python train.py --d_shared_expert=128 --balance_bias=true --num_key_value_heads=1 --norm_place="pre" --optimizer="muon_variant" --train_tokens=287900000
Below are experts of layer 2 (counted from 0) of a mixture-of-experts language model. Rows are named router (the router's row for the expert), up (a neuron's input weights, with its number), down (a neuron's output weights, with its number) and show model dimensions 0-255. Each number is 128 + 32 x the weight over its row's rms, rounded and kept within 0 to 255. Numbers have three digits each.
After each expert's rows: "mostly gets" lists some tokens that are sent to it at least half of the time. This comes from a sample of Wikipedia text that the model never trained on.

# expert 32
router:104087124122110143135173125069138149078154130062112099084118032137121117163146045107143080121120100137115110113114133123121180139121152141060153152142141130207155153141166121110106039140097116127127123173145092159222092079157182073067199173170129163133110130087154190112150163161165128108117120087121089176162144099107174125109157160081169123092140106152129170180131124068165102115164094132114105119162127145115162133145163167098164129127184151126142094162100095086141139155137088087118107124120148128084136185148183176123133107127109102128149075075127100167145148130115167108154116098090102142124141130116099119066114124195121123136132158129137126094178100124156119120160135140089140140104105149141091040081114084114094112132061159105079133111133067138174173073122176
up0:152152056155171159082084194131097137161120143102188173139161133093128135170188129125146122132090120142150197124110087099134113140135110135189114037096075143079100174115088134172095090164179109120108153175132144212129177128116100141177115123071114116123118075128146148155126139136135157141146105112074060128133132152130206115079145135122190034133101083152190093098132139182127109156147118118134081143105122073179121089145132127150096109123115137076116158148166136142137104152171150125103150110180140164115091123093105141086084190143127097148161164101165140192107085129126109161148081124111147099109108147089107147125116182211119139084098173087111141085097118120178108128151067091157115146145093088150137160120109123101082047131111117132196128136140141114106106130095095
down0:153077105100105130158103162145135141135195158138153148080113128128086138098114157127139121102120158119106085086111208076144120062181117090149122058086102077101162166111124107114126072137127128148095147131093188167104133147105121142116112112109115127022129132114217074110086141132131102161122146103214162083121095102104128129084126119154111167073133088190126106135184094066187172085169187086145162118142138132161107101078087109088105117129124130127115111116133159120078155118124161106073107149098111154075107195088159143133108091103115111116175163163170131137106156081130114131111099116129132128152172170092122119104098102162163113093122099084088142120133089107121129147125078116088104149085104168118120087174138136199079142188044128122138135116162111203166134152095169
mostly gets: "ö", "ă", "ó", "š", "ø", "ə"

# expert 104
router:123169133100146113108205167099145150096169162155153160097167123142125168091100124130115138147142107083081111106091092122071118141134178131126140143210136118142106077144159149197060169112173113177102075101112145158130060096082158179087106206135134123158115144160144110091104142145144090089147092107133123121173103170108108168100129116134138181134142185142153112172092083072092177139089146103143122084143114103130138128138153113118141138092132108065165082099174148093153030176122134155067152111152172136107140162097129086167189141134117185183148164086129095104111143145076145140082115145126122148163099135137162126131154098083089138083076138142104156143122115173080178118133167108117133145060129163135117138134122122144167148128140098166179120085176089121178145070185212
up0:090108123138161122130132109088134154164162203085055174088133132098083164083167101136158150143145116137073118148062132126122140129174097172120138179168185118141134134180150128090121137132134132176167173151158101131183104088132139089098164133163180082185084090088109191146109091186137105134115104155160190113087125123099193177162139179130141138084118127139141158141092171120151184099062170139117127139078116154177137089126116079164181127185132126100123129149118122126157131157077161123145154164090142136136137134151082127066138214140132178116133087166193104139157154077079109147162101156079099168091103154186106064133118164147121147129100207153171095141105167114145110085103120062097174121131103075141113127139108091084083139162101105115162113137112140126134106161097138
down0:150112178152106144175175163108166137123213142082201141085093163106070160147154133168183108157079152099133110125133119095098119109151168100091086086126123104187084137110140202165121160118148126160070057140190138099150146100083097076099158106162141152158097110118122076088112092111148147119116123114068043113090078175137134115110177139066116147138132134167086077177180114129090105133097128097171144096123094073135106112137117078126119098120137097158144127140165118134188103169194150178152125129151138169131156185123144113141132132132175114137116158099183221108154118133111096144114153101122138164130130108159162157161113085086105133149125053189113157114117128163122088175140101095060078113073134115083131071137154095116141108118159106145122140134118128171125113097196121
mostly gets: " (1", " (18", " above", " (2", "′", " (6"

# expert 3
router:127118140119086129135122131167071157105163157141218159130087191114097072147139122173134153156164101124119104159144179078167152052101104127162114156191096153149108102180172129148132176094103089117131120126174204162074108143073134099134125161120144158143112103162140169102124179201166095126099073078109103131116095167152109192143091110050140170106068165108121145110114068133090151108145107079166082074158120165173128165147077110123136147164094089112173124127027105103072105122143100119120154164169109149113172158095167102094157136099140136114148123102072066085163100148118193124150110159133137166143119175190126084161094142147167135123146148147171179157163078182106147110122117138102103139091120121135172125085112142123113128134137092111091148172164129130125131137093135
up0:157153142140160142191122096206099067151077142117118150137080144130109158067119168102100114116169177142134131091181173170118156110116104145157135159133086144108117104134121100092123111110182135121073145121163136103178143191132091137141159067162062070100124096149120151157153105158156035114109153119122117099141114182113127158118129151103122211112114097160112091069185119083076125160072130140119133137130076121119104122124126119138117112152142086158147192135082163119099086169117133071115101148075120085166132096147129100109105101140158034038101133142109125072068070120113128136136181148149163144102171143103164077158173102092158084135125135190149160176117158100113052141099152125124117082060118062132134125165158169147133158143136093111138154118111161135142148128089087
down0:137151168147131155156129115166087163059132084148201161131145106139119117133192214178102058151199138167104156104132138167109084122077097158121141100118126099124078125140085086124130133076185158154109129188135155135153118173142119082121126133131137122092099108133134095169076189159152123091149166149118142108101123127115167134122142153159121184096138133117108134128155109100112105152130163150099127124147138098166160115163171183112155118083208135104124168161119157059079131123125142143123106142158084123130104134080113180086089099093135087146188160182100091187102070144094166149112044132137121112129135102146163141055155096112067150105111127080065114162161139090179103161084195144144087104076146113171127156103108144138113122099087134160171214108164112192117134122162125
mostly gets: " back", " out", " return", " kW", " returned", " up"

# expert 117
router:119104089128139120150072173105128156119149151157129150100095129121107126166160111121122110160109127115129114121095159118094071151168167142105202111161094138136112158181121130136118122075086144124090109125094149091131107073098171158083163128149131145122142204154160107125103118160179089141143123140145137106171193060099088063162112157105102146114081130181135095225109161076118157098161097138177075157088150147137119148139089101147181105114169186169114142090111125118157127113123153103147148210103121125102107165125179084107103141121159177151090156069090152136085109171130095169114163091087149174181099159101052086117122152081082130142155131153111152113153144185197115148144152137131102168093071141123070112165112123181120136187141081114129121068162100159156152035132158
up0:104067113149143115127176109170197134151128157103072090110141088181159120117141123139130157158161104172141092095118074151094128146109121124150212125107145131130149166132151090075149108165168150126121163112150082100107150183134116100140123131145166180120135150098130143113134100165155156118116067130157147141048078176058144105139137190104127116128132090196054089152042232131088144090060121149184200156120103126161162130066146151099112098165068169132119175108157128125188114159122124119132121154114108061148105051093143154098099138174102145179102101141150172165135159100152154131136110163085169105105145109129129077113108112148154088094118118131043124077124105151132104183117124128093129135130118108112134094111097102088119129181073139106127151126085164151086134152140098
down0:202112122183090134120046120138060131137091125094131151055085124095088175057181093166167150112168120107148106133116169129149100091161129134102084108170073148152162084143173113125081141150092120068130132149089137147216109126133135117145102126135138159198125130127123156138106133146126173103121097112116100072106140119084065150094112182107169140097166120116160058099153112129170134113128117121127121066118107128168179094162090152171201128142141185093177128111137146185128138182118101178155121155107102175067096128124145173132170063109081128178126119125153164115185155145111134156132133137122127139187088130164064125205126117156124096122131130136125181168200145135137102158110146138056142129085126132127113099178112114176112114131176176130185088104127156106083117147156100
mostly gets: " (", "(", " 2019", " (1", " [", " (18"

# expert 65
router:123100117154110124065124131120117171078182122128147126080074116133091130154106058084158124159121140107150079150108146086114043096139121151108111151169134193131175168125163147131110051114033133115122126152108145147110128131147117170117181177200152152098095123099176118174146136147085106203101105112106109115116086153092123131174083129101104145077107173143103144142080121143090052069163124143114090152153098096094175187150103185108153120153191183177118186155129118165186126097158079125089163130164117093064197160114177120157172143190105104130157104147145095066142149166127156114145145083125120163136140111145134145090119152131076129105078088112097145149159150167066102147138151097080156184127104109118103086118116123171141131124148179087152155143117126125147131118167153
up0:144172113173085143137166143171151043111155154110105096110151104095172106133126146154118120138112179133067157118092127138080095126182070156147136131132154134170133103177102197146092137136084143105137102126149060151116093102114128108158099129112155127184198080127135165142175109179189142092097090208114124110088092104149176088134128123130087097084113124145132096169125158179134110128082152133112139084124166177138094130148105098190134156120110131088122150084138101164177105134114136149130152148120151147150130131123127138121206118063154210088086152105119177160135138050153102107124089096167130122041137151111110051168112134165135109129132166119130109126106127070108090081137171110155104099114099135124072074101095130111097140192173164139162166166068196125073087137099103
down0:116167127108147181110127147113157099062127108158160153158126093105165100133142091117152125148138132114139123109097089159113079139171149171158157207095099180156164108153131136096076169095197110096130146134135133119146149130134186135132148151088092138106130146124152136093134128111085155074150086184176155091124075174156128150168130108154220146148102148143129155113136134179138168138120175131117171112134153154119152211072135122156156126097092123070091127081121125072134164149122194084172133131152075133213131144108178139121144101122150168143125088142171148154090123127165154104096140121083122135133155134084129102090111148149141145115171174079116221100080111133082113195173149149073144128189077153190122054143072112186095075171094131139161186113153112129148073119105118
mostly gets: "ig", "can", "au", "br", "ér", "ste"

# expert 106
router:150135126136146075085152070053150157091160189138149154144086145114085126148044150090180113113153129121110128124104153117154145122152094094100142182097171152118173109154171107118115166215096065125110122144141117087170150185181178165142115156144101133155112112137126178104115098102152125095111159135136145081154123089117143157094164096120124206106123131134099070127134104091130163156060046150083103108120074135094118139185175128139134158109128136165090148131092185065109127130069106137131116163125175161097163130106152107134171072094138142067120124083127120081090127152089131080191150059156154175180140141156128095115148118116105095148118092144104160120119153165149156054149145140122179157059181139154078125091156105079115139116104138137151084167167082153164167110162120
up0:154146069160146135113130098195127106101126086129133161157150099180181085126112111133133154241151129122160113114162126174076131116065175135112120149110124204094088144129101108120092144099137159122101123130140136094135129108122134143180142151114151141154177139208158092093079163166150170114157100110170076102098059153128109109119098137140124062123113121131146093101149127081064133115206125162165196117130186188153087142185134117127153147157114086159151111165171110095090098151142162124137132053104134114144148150101113138099109098170103131133117140145184124135172069176157123049176177091123171132101148089125088124150110116107076168115101077159141091146130118146086148109111102139113084146103116150044128128093123055148164128112105116152153133128164189150141131102153217
down0:172135105155130190170135154186122120162134086111104145103156127103163111122118111115101113105168174114129116148148149222175103152090144132026147113084138153127130130121094123125112171108070135147104090191115164142070120130114081141146123151146183067131077147138086141173066111138132181179111148111128102114130136126101118129085185182102115140145195127142189099140098143188132154104168073142150157188100158154122098139170158133146139183172159080180127091161156187131124177150027167111074124071119150151131099083081166125091069145112156125123147136092098092152165139167141167179098110122099112125118085147136133142103107149131170152197175126153173127148081153185129122171183092137171148137083104147138133105093126142123168152133115124138153140151128170190183096137119141
mostly gets: " York", " China", " London", " England", " Australia", " California"

# expert 101
router:152123120163082116110085084123121127088135142106144123139142150151099103127146110112169177206129130103092123121148180132096105079119117164141076149147112164109156105096137106127140182100108132116118145063147199166078105180172107155132120162156110109174123099191148118154122110076092103151140098102102167115170135163144133159125072088066135148133105165188075203163077106163066105110100140110141086120135117158123134162182126144106135140158104137147149192115124143146144119134131058162094165139131094112102170123117162122152182100181063098132139084128092114080098122204123179098112138166141119126140096127178137155114101114091087114104102081133134156159176127212041181131151176180140110071143117158137185167084106173169131086101182130102070178132127144138139197127153096
up0:114072163108162102122142174141077113121114120144061154171187165162137173179140104132129188091081131107095107097123096129151147174096198111114135158071146151209126163101099109141134160117177119143129107190113130119169059106139107130142164100147104119116180095128138131118160133131114187127166133125135142120149132063132116199098115143123168119173117142118116110130093105142128072142149113105137104105129079106146154115145120143131088129103089076119100119145128103180131137203089131115056085146111107067156111152116174101101150113127090136096171116109129128111097144156217122134128089114146089101068102075053137131177155157184101190189112120121094127150109072074180124044129055144155145099115164146193117107098181160099040144154110116166133096135137186142135125134130131
down0:117077170149125171201144149148094174135159171074119126153078143083129067139078074091159130123110144167083112156105146079100172077129105103141099124082160130149145128135121071115117174128212088185154097133127165112154060077107165132128107124150161084161155138081126133159134141089127098075191153083141108178132123158200117156166114088117155143093121165178146166108132147173083122116136186208125161131077156105145061130103135073066099149131072120125151165107197144154094107126060106102126090141089079108116099162120180108175151093059114089126137119170183098117113157113127153114082160135080155123143140112149143143120118116183137148109099124098138123136127096132141156085086130150096118068092087171114164168093130106102119107140105102135126104141140061128079111164086125
mostly gets: " portion", "part", " box", "top", " cut", "ray"

# expert 13
router:138152168132106114116089106143102134064190110124141124130080083164089078082146169119138089121159125165109147129126155151115111103108080138026076121140087172191132098151163116141077103145151110136107158185112094137148119141155123134094114165166084176198092135126122133151148130121073193107167123075150127156168117091111122133116109130169166098140205174168088126168126117084116085111107084172154078150118076134128137076116091144096172095124166145144121118145127094080136161143198141079107185116092151129111158134161120139124167155181103097115142098121100043094193165165149159130121113132080136112164091171149069126143117148035192128156119106105133177082159158161152144161137116074126133181126111182106118084125141107145106136134106165164185126076186109162146137084132118
up0:111148166061115158116192052127158070127060148152165142084156103146186113146153137118116164162077211133195133143104141166129153087107094111143170102113134127086118106127106081119092136125153107182102124120092122142141111142197112125111114098112144176041104134170079140120123129100100165107143138093173125129117157156141174128141136122072145089175136165104150128127085152163159116121125082107138134096115174140121090139137172101180113131161001109140167076152133065153089160129072131096125102120118112090141092056079096104119117120162110132196104183151145172108158147078121138139153151089152164126150129096100140146044138132150165152166188133066117167114109093094148141132123130127121138158099117125155186157146111096095144061170153120053147136143150116108150101167134089
down0:130098159092075121132103195125109103127100075163083095193161116080120151113135119122088146129137102160162203142090079114062152107180144134129190139159142085085107164112116163090124122098139114155118121114050140051083130097141101153132128151148185150109172132129153175109166124091124119165111148140141139114107133043133084147087113123087175143137122101128133106162180128091193112147115116084186093153187096198108171116143093130100090115117086110120133088168159146127118088138149147142115136120157095147084204135124125170122152201111142141103136104080121135151117126153163125109092118158156143193105046133101134138100144176171168174125131070138125105146187172080174093140125085120163093123123156142090134144116117168130084148128159040118103158102118117104174189090206119
mostly gets: "a", "to", "ta", "ia", "o", "na"

# expert 36
router:114125147060156147095160106153130138141159170163122094114158138119116121120126096176145097108136098074160125142172138173074126149134119177163110118148129132090147178153024096109145128119175160114169163159096048156047116093110118083126169119103117112133134094067159045094169064112142118099148111092114148038154164068154108128119175133115121114093134097084119108123149110095103117124122123198165116104141107153070156145084083106125133135132076105149107183218158102101119119169058157081176180106100109132114093119152153133086128073059134105129121121149107129183116075152096117155078094104094107142173192157111144176105165100104124141135145082143110144069110127135116085145114114132131179111127130110123134092123161137178161098161121113134098147176140212151095149148132088
up0:144130112107152142152095160085121127132114061108078115153088163121115103160151216125097165120089112131155142125124095133148125124110097178098144151100216117085116087110133089167138082208135153108110136073079188103168137126185123125151119112146068113134124121146090116146134115088152111111131162187138122096159137126166106123129177182130127120103089119155071213077164063096180182130142096146078116151057128092112107134136201161122092133087128150137186135167110170127170119195056131124102169085124123103115070083128120127036105040051076138128125150158092122090162131096153141117091154125155104090128147173151115067140121107129118090163108158158157132112134117126087118149128138157154085136150134102105151142197123121082110122122172089108083156129106096109075121123138134
down0:154093073087124091134120127129088198175155112109108190118075146096132083140131117124125154086129110144089110101117124053083146163207080127138128178117147166144145087150087098184120073157165079122111110160133161136123154102081136167109123118145139179178098154092117085146137135106134125128172113175103150144203087119124070107191094124080150174065110109182131154112116183144115125082140079138120144136080167160114096137184161104033124141160157136104140171150092106126130113132139156151102155121102163131148098116146150170163162174199099131123139125135107108125129090156143142060085104129133136119096117176128171139130147118066146125137157150134172108065123114165060187153095137172163171132099077153112172153070130131134130065120139149150076180103158079104109106182185108
mostly gets: " producer", " Records", " album", " television", " episode", " actress"

# expert 51
router:121084138109156157104127094077151127124162126155094146107110136136105193146052109136137107130103126115142137068137158146161139207119149153139149158081144183098199100187120148132193180116135074085134113180126132130174094130142201171122097152158124141112113205114122178115151109127096164104145171058129175134143146108153122123152161094113158118121126086088159135137137124090115164169153066125129108102083111123133132141140105095107173141137112210183117197158062147121147070145116119103181091129113097136131155107134093153112092131092135132122158131072175127156117097101099136086151172138123125144163157124097111150073163143137105199150085108149094147146175159104168157133108171104100213139088143192148092148074135215153140095084079107119140074084131066139156181089112121
up0:145104118153094046143116115191143114148137119097151199103103096116113153110117069130161130140126128198093145159127122070145119141170093122099088187203086110141136115136181196126136163144188052213113146116178108118200132097119116086150123093076128147112143107157065120102104154106163132150109082158077115132111117145147091152125133140143173120108086161087116167133132133106184130156133140147137173140094123070143149101132064113117096124138095074147119042120112105127114147101141112111095103141097149153123126092123169104134115165145138164176134153073091185098144170066155127139164112152143183133090043137125158130177127161137091158155068109090143166109086161118141154145106085122122199108061143094108160160131203182141099167157097094122126142122152153138130143120078182
down0:107124110189086054148109152122035171124211124081117107123109066110097082139165075132124154110107108127099111140148081104107113146207103092140163110172137155156142125105129109095098093124188100174161104103121116152092133140132142117118186115144108106093120147122152109101087124057087080136136116065086094111170141193137084098108118086098112133076131134162076147148133078133129155156154131159125125122117080150096155203166128102133113122102115134175138079166169164093152100133114143139119145154112209116157148102184132103087135150118142152082155132137117124118108074065070110143045132131118086141104083116160143129175177113179108128108081151141098091129176108152125104161125092165091117165179128119155150200141110177103134112113078130147119148152050065176075125161089123
mostly gets: " American", " US", " English", " British", " France", " German"

# expert 1
router:104104091069156154112151125119153107051164129177127185112114114068101184151100126104162097123118134085073134096176119115165080138222133130147083145127119128119139161141107144140181103118165100135170095116069132083107092127131080141110141167138145141177151125078151100131127114128101114076114219095096107098120156151148119168160159186123165147112148154153156140091124135151123101136171114174189100102125090090131159081117148119079086078175124147168149155166107158185056098192109155101116205095086149080077156130188143117129111127115165140128124128098108108101147123158152138116096111193078143194139215157153188161121116063104138155115091135129131132091190162123145126099107112179142118153111138077153109093134160108151208067119166132117140115150114132142112161084113103
up0:101068147104145085193173124166098138095138148171115120154172150187120141158106094120102080048120127179134104099194155085133136129129141096143144179111153096171126107126166153130103142129056143158111115106155085106074121144117105116134076104155139169107107151125036160058146118100155128087146102112091138188176115169140147119148104128169132091121095122100148110108136139209151168143105094135103136134190108142071153178105113128159131146100112134127115136111159138143133133089145153085133142126145119139165177103095095073084102147180167130121142087136192145123166085090163127068121108129112114121169142169131100178150144148144135120161141110178215214095145139142200152106178132172123149129097171138105123151067140138094172204095128037141119116161093083070107125104144090
down0:145157073178165136140159162132140072201112127147127145080139080124105192067154156104171111120096136181120091043124061145064124119152059143183089124076154188157112172128142139114118163096122135220122135142111110133126105171090103130125115128109151048109167116119176109191110157114126170104141157122153097097121147110141169151111136153134182149123119128112110067118103129131144086122118140129049088089103154077133131106111167150149154079209098121153185124148107131103096118082126152174126076143149164161178125116139149105144120166142138087164197095142082097087116092132090070119128117192075100160131127130128191131102152105125130111127143156121092085130119127095080129100111151153147140105143130149194159138190093110114151062206113109100108085082125108094090118137150141
mostly gets: "th", " first", " second", "st", "nd", " final"

# expert 118
router:157126131044165118092120104092140167127104154130149162094120113146084175117095137167102118121157128093182134115140128170126141088142123126084162072088144128099160103136165119161156178166145130058096117126117189148163110153119190150102076166178118200157093158099174158107115146132107155124127162105084130104185109129120151170164123126168158153079163116120121086164108104115120116154152066133126093134122111160122155171169139166094195121122169130162119059145102145132151107106085084122164138160167088138067104125068180141139132060120096093101111054085090159130123100153061129170147156105065189171136175121147092139136154110111100126145109095140143204133193164114165172142104149152084179113095207121166092149131161169133092052112098146093097116126105125100171167148117096
up0:177167092127147124103167134138130068123103121139132157175131093140175110096130192090093100111138108179132080110124133095101123106156202087159103114107076122173137141107162103126104151184145175126133147135136135127097136112082125093153162147135127170167152065174124110127096101179076139096076097133245128091124131143075167109201100070135137110159143187180143112112068139149117123119107175122113203094081129110143098124148076171157117178179162132084084117095162143182107158196102107194106131150085115116129163136091100093185118161150141147128110174116124129125087098085146094095101098177169105078129142126174106114149143105188200146122138108133135111112068121155076117119131148144216086162156129076104139145099146129096128119135176120114174114094126124088147091174105121
down0:135093180118115098086077129079081168134119071082142158120104159139122092114149094098101079134101125087128128152115138137094037110088142169110127177132202134155140113093100131162068093165145113108111093144086178115124103097119119070144081090164137170161131154134140088091143109130116107119147108069145206129142059104118097097108121149095134173133118125213134081158153128153119142089110113131139140114132215151159169085078112134047101149161069141111123150131112151143117119138124191109127149118164146156136040068135101119110099189155153163093122078086109149109135156063119128053177155151115093077134105080131154113082132102194136180100105104132125124080135156081088140139149152184150135182093130172114169129134127077115085102126093120155137179089136094165153103151123124
mostly gets: " University", " States", " France", " China", " England", " Australia"

# expert 71
router:173123154120158158139103093113092139150146122125120123144118087063123130109072134094099118119166163071158111151067160112157104154121142137112071092169167084094103107133159170162094149169119136162102162124151088195137117112121130159119125179168141163158142128107198076109102089087138075067111118198094129076159126172223122097154161150140131086142136134118147133172205128204177118131129144123087081149120092119087094134143103141130158112069122113122111131150146154126113049128121108147106155168136094172101164163089171110151090128148149130136168155182116158154203164062123112134083125162133115165111101112117080185117130118085134125127101161150122166144117215141146130092111119125071152189182188158133132218128139136136062081104093119159125123109189119090128164125108143
up0:171111105148131112154142144128135156080124113116128136181099206200181153163106100115142114153112174119124116164146125096178183125119134185078132092116147150131141085131131110171134125120112108175174096166149140086197072117166129091147204047131111098156144164107129145200101139097143124096096138107167122093105145146145153162097088127148216155115107118147148196129164181117100178101174165108075170103134151152067127112070136080162102120111110181145134191117139125115106124126145153155105135136170125060114138133117133095157122054092210116169145135119124123100191092084122112101143077155138198146125117185107142137150111112123133071168154125119197134112131166144151114120161063134148130115097140097124148142138153130162158081182167128064122121191099112148206102114152153
down0:115095160105095149158139086107134109085112158112106111100162137122125090133162078107136056154089131149168161067121113111122096152126116161152084148088093062160096093124167116080118108164202147177131097125090069045112117097087158139055164087110040185099158161146111158147122180106132099136120140135152156139107164117109124128142112108134114207153121086104101131124096150150167081149073142195071114146167170123114075117119151085162158123136129123083158147106143092128059102143140115144135082176150139138149095103067107106111169134128162075131111088195142135133103176103108157155160159132142107087130099074116164112176073116136138178149084173108115073188169169116094147100123137054120108189115143108129169121052070180133108106164098102094122128121128148110119102160130141
mostly gets: " overall", " Primary", " Council", " highway", " Committee", " Native"

# expert 63
router:156122155134151130138175075130135121185173114162131125148132150136065174150110160119095113138145127082073124139126168164151078130134140083157074113129134159163116164151146107128132105110154174143144089122125142181046148104096160138138142098120130176113124112194169130111108127117056100044135139111121200172113128189089192190101180162144138136094104135041196169122121113145130147158149160158101105122176097106145138140132076105112147119085130154166138108077060127150128122164151102104091146122153072127101088135092145123128214135085157052107145115125161218155106102141239155139098110090151137173120133117105117144097164107129106182127114136124103133151123110172130146091104136120144156102122203069119053105110109094136121146083149113130157157077137165125122120165138181
up0:146121091164083140195143129119087155149082147118149155174135083139163144102089166152100175166098153145144120149136125120135081122135112096147078104100161099133109152077086117145091109111136094087107096096079148103123177107179139132124115217133141128124178172124108181125097116097127158115076167167167147115128139147173134113127180149122128210114152137153148146084164095164141110093137128183092120159159146159078107163130102168122129100138149130162162087171000138138146138120135153093108133086111126198138112108118145122157121176095088137074158073151167188156116136190172145106112131105158155145129165109097180104117187160138000126159164143135135084087140102173123144123127165111135116141117092093100139166135150078132133119082094205143130149130096161174087105187154140
down0:145078175134155112043163124142151149091140159098087121080107102102102153146079130134142084074121123102108098092143155118120133187102117103081172148138102122103142116172142095102112085167178154122182131135135128117130146154158155109058130102091098158160115119132143095185098155190155138117142077120061073134155175101153156144113131164155113108140060128115135124177086107185122159157150136171155118109146144158126134105120024130104104138134112106161132186129144165182103118213128133115120103110146132096128086145102148155161085109108078112120123144127125137108135126114136113187119065124119122143177101171098104084113179176126121153099206146131086062126075096069081105193119085190139149128057104070139076070101113162134146094173126126124091100140123144126126126098201053
mostly gets: " about", " under", " with", " Under", " By", " using"

# expert 22
router:150119162126110114146140119185167119107154166185170132087139160101139098167125212133167132091161088098134089152155160099161121104121165169121054106061122137111172087097153159154144060177125165144122170087091123086133123115128148169093093154117125104158118107089147098149099107142149112136108212121109125058065160180138149093142121100071113120127154111127120164141090061154141100161145139069077149183142087139085167138144146180139139067144151182151131110170094119139078103182086163079077199134151179141138152155143156110132149115132129069092097130193155151100099151129103158080100109178104137135146091189161061102105138113097173151127125088149112085150105170115097132133134103084117135134135132138106182083155130137221129155104155171138147157113169146105121119084152075
up0:152093144129108169168145149155141102115078155119111120189091167126170130157127169154111117127116147169107074155119160035136103106179121135133162114160092072171123121144151125169148152121120124154113127118126127213148154190138133111143144069111110112097130091187130164076100141123190100114164123160108107132121148133143107118116092129104058139141144100106103135138165136111128108160018135117154091101112132105155151142128135110141115179091066083130103100137134139124074069067165188122124150112094150111113065124135096054107108117117170154116161139089073110136167156088184159174127141155228128088156136085169180173126125104106142123151138141152158172094100121086132146113114138093178131093088139125063125157168228178061163148151123076162105086157144165137149168137087134
down0:154120109127172155102130058096133139073118116135115089107124189130150081160135117186119129137179119095105148147154163134089134056113169101119095104107124158111144146185149121133150139137144085083079163138111102179117110150112168145167131187110165181133207138139107127073186186070122082176128155158124204164154125131163140091123153098107134183079149123118147072176103139161081123122116139128111146144141186191107178118083064166092072121178145093044161149132112117116096167082141111200161079086136145129124149117134148114146130122106143095160140149099086110096175146190106072131113149139174153110144150104091170126076101184102092141138150126120141198109156109114080153151110168132048099129162139149187153127141155117160105072089113195107112134130079126126147159119144140
mostly gets: " United", "lin", "ard", "low", "wood", "del"

# expert 94
router:085136133151125162129121119119185132121156153129171116142085107112087093084120170177095124127118072136136133174168163174162102116058112150051096123106163189088113121085124168123127122130119140085142141131109175150116150138147111177117116141134136191131134150086194051204149105146081160125120183111152153094114150115106136137056125070158099126121162135142080184142105085114159060137158134128100120136160137134188118121142114189070182066092173120132180197160093130126116141115110129077053112118162125085054169185121119127159124107104138147134157070152122150120127101114095113090130144087053106095105156157147101138090225079131118106092117079163117095113138121118125145154098092071140108120158104143144125126095083142174126146087151190172126152160135132145123093142067082
up0:148160148187112129146102137184061136172116108182130151084112109128135088114142127100118141081102135158170087148125168163099126117111106146103131128127095144115141074165160134087136098146125119100141081191108196155104110101121127137197079122163098154072136133098163073122106128146111146122138096105113122131112065141079165100171128060096155119068120066152101104114122108132115125107121122161156090110131122157123106122110087092133163146129123121136174102113087162181139077135136138141097143153128114171093042143082112189136156125149145074160158156049104101165185097136124142167127061128080179149150139157078127183172120072068128114196119084124143122128112131193130094097149050137150128076094088171189051157119129116169126134120110086071167044137098092116142110179118125
down0:118107165087113129199125074121153153137111063128148075113156152107091038164138121174171140117141102127119106097125096128182068096086128058156097152180175163109109175091145134125128106077089187120094104070128112121139173123126130122085168158110127118162087147118154150115168119120093080174120150106160191143097193139096105153110107164130121143187180197120160143164154066138134098160171125088118179097142114121092116145122146087100091132121087181063131133141100088176214165082129126125139155146121081098142178121118131060142143175162104157110112142102147177133139099151116112157073099121146095130148118133079084052106134192163144111054095119132134137071091122158076086119178123097131079132126176156128122134161121134156116160143162166131139166150143077097131098098134137
mostly gets: "le", "e", "k", "and", "ne", "pe"

# expert 44
router:148105169122101141115078137057139146124128125103153157101153148166125137120086144104158115208130109122127129097136165052091094093103081076087135158141122101089163089153139104120157130070110073122069154112170106158153045187105148138122119185174101115101125175144130164121089153176145087155139071098127152158117105120113112140174134097144158141118159170102091154161101131172090109072134052091103114074162148084139156135174102139108126081145152136120104120091194113138077108117186061150142137152091101141130140141084155132136109107138040080172118115111096080141150123161066149192090154124128173108141114133116143178104120116109116151115135057141130164174121120105152149151101181159097155147104157129135170159071116166089105069159084154184133182116192111124153170105165183
up0:180120092158166135114140120128081154118161099147114059131143101175125145115149160181135120170118098149106136112090177130136139134083134186154074117125152109052129150118120112096124107118151084099126192159141092179157108088140160108075121136125109125130113141138113138090186119124152175237129120124090139136082075127151143098169151107137118159153113117128105169169133148178126132131117140196120098120073111131136115125092158098155182106123129132125108126132087140148126106124096177084209071132088138108141180107131153162135128126146153129126217079138176123128144101155115134069137049146132067128126112123177103166156122190114126085075110156132089126101142136198152077139129105108160147113112111172096089097114120103111105155023139165126112114196067079098029191180131131
down0:181185092128175143172067086145074161191111128137113166133121147155144132108107168151124094134103136111146141119099147166069082162110164139097071069159159117115062108119079127097153144085144044119121190179100186164093116144134126114087142169149114144128120147061144144103152122189150067126068092110077108142103081134160123134125150126083103137163178164091107111151171115132096100150198185133136115151122144200150119082135140148156201118086136153123111112176125077105127141177128113119148185112109106144119142185085092151151132184116122164096146103124117126107168123137153164199115162118123139187101121114075130175048096096170131128136158096107134117153167148144129108173126111142099139151088091099112131059140126130121121096159099146162160117164102079097120046106186087
mostly gets: " north", " County", " city", " town", " state", " south"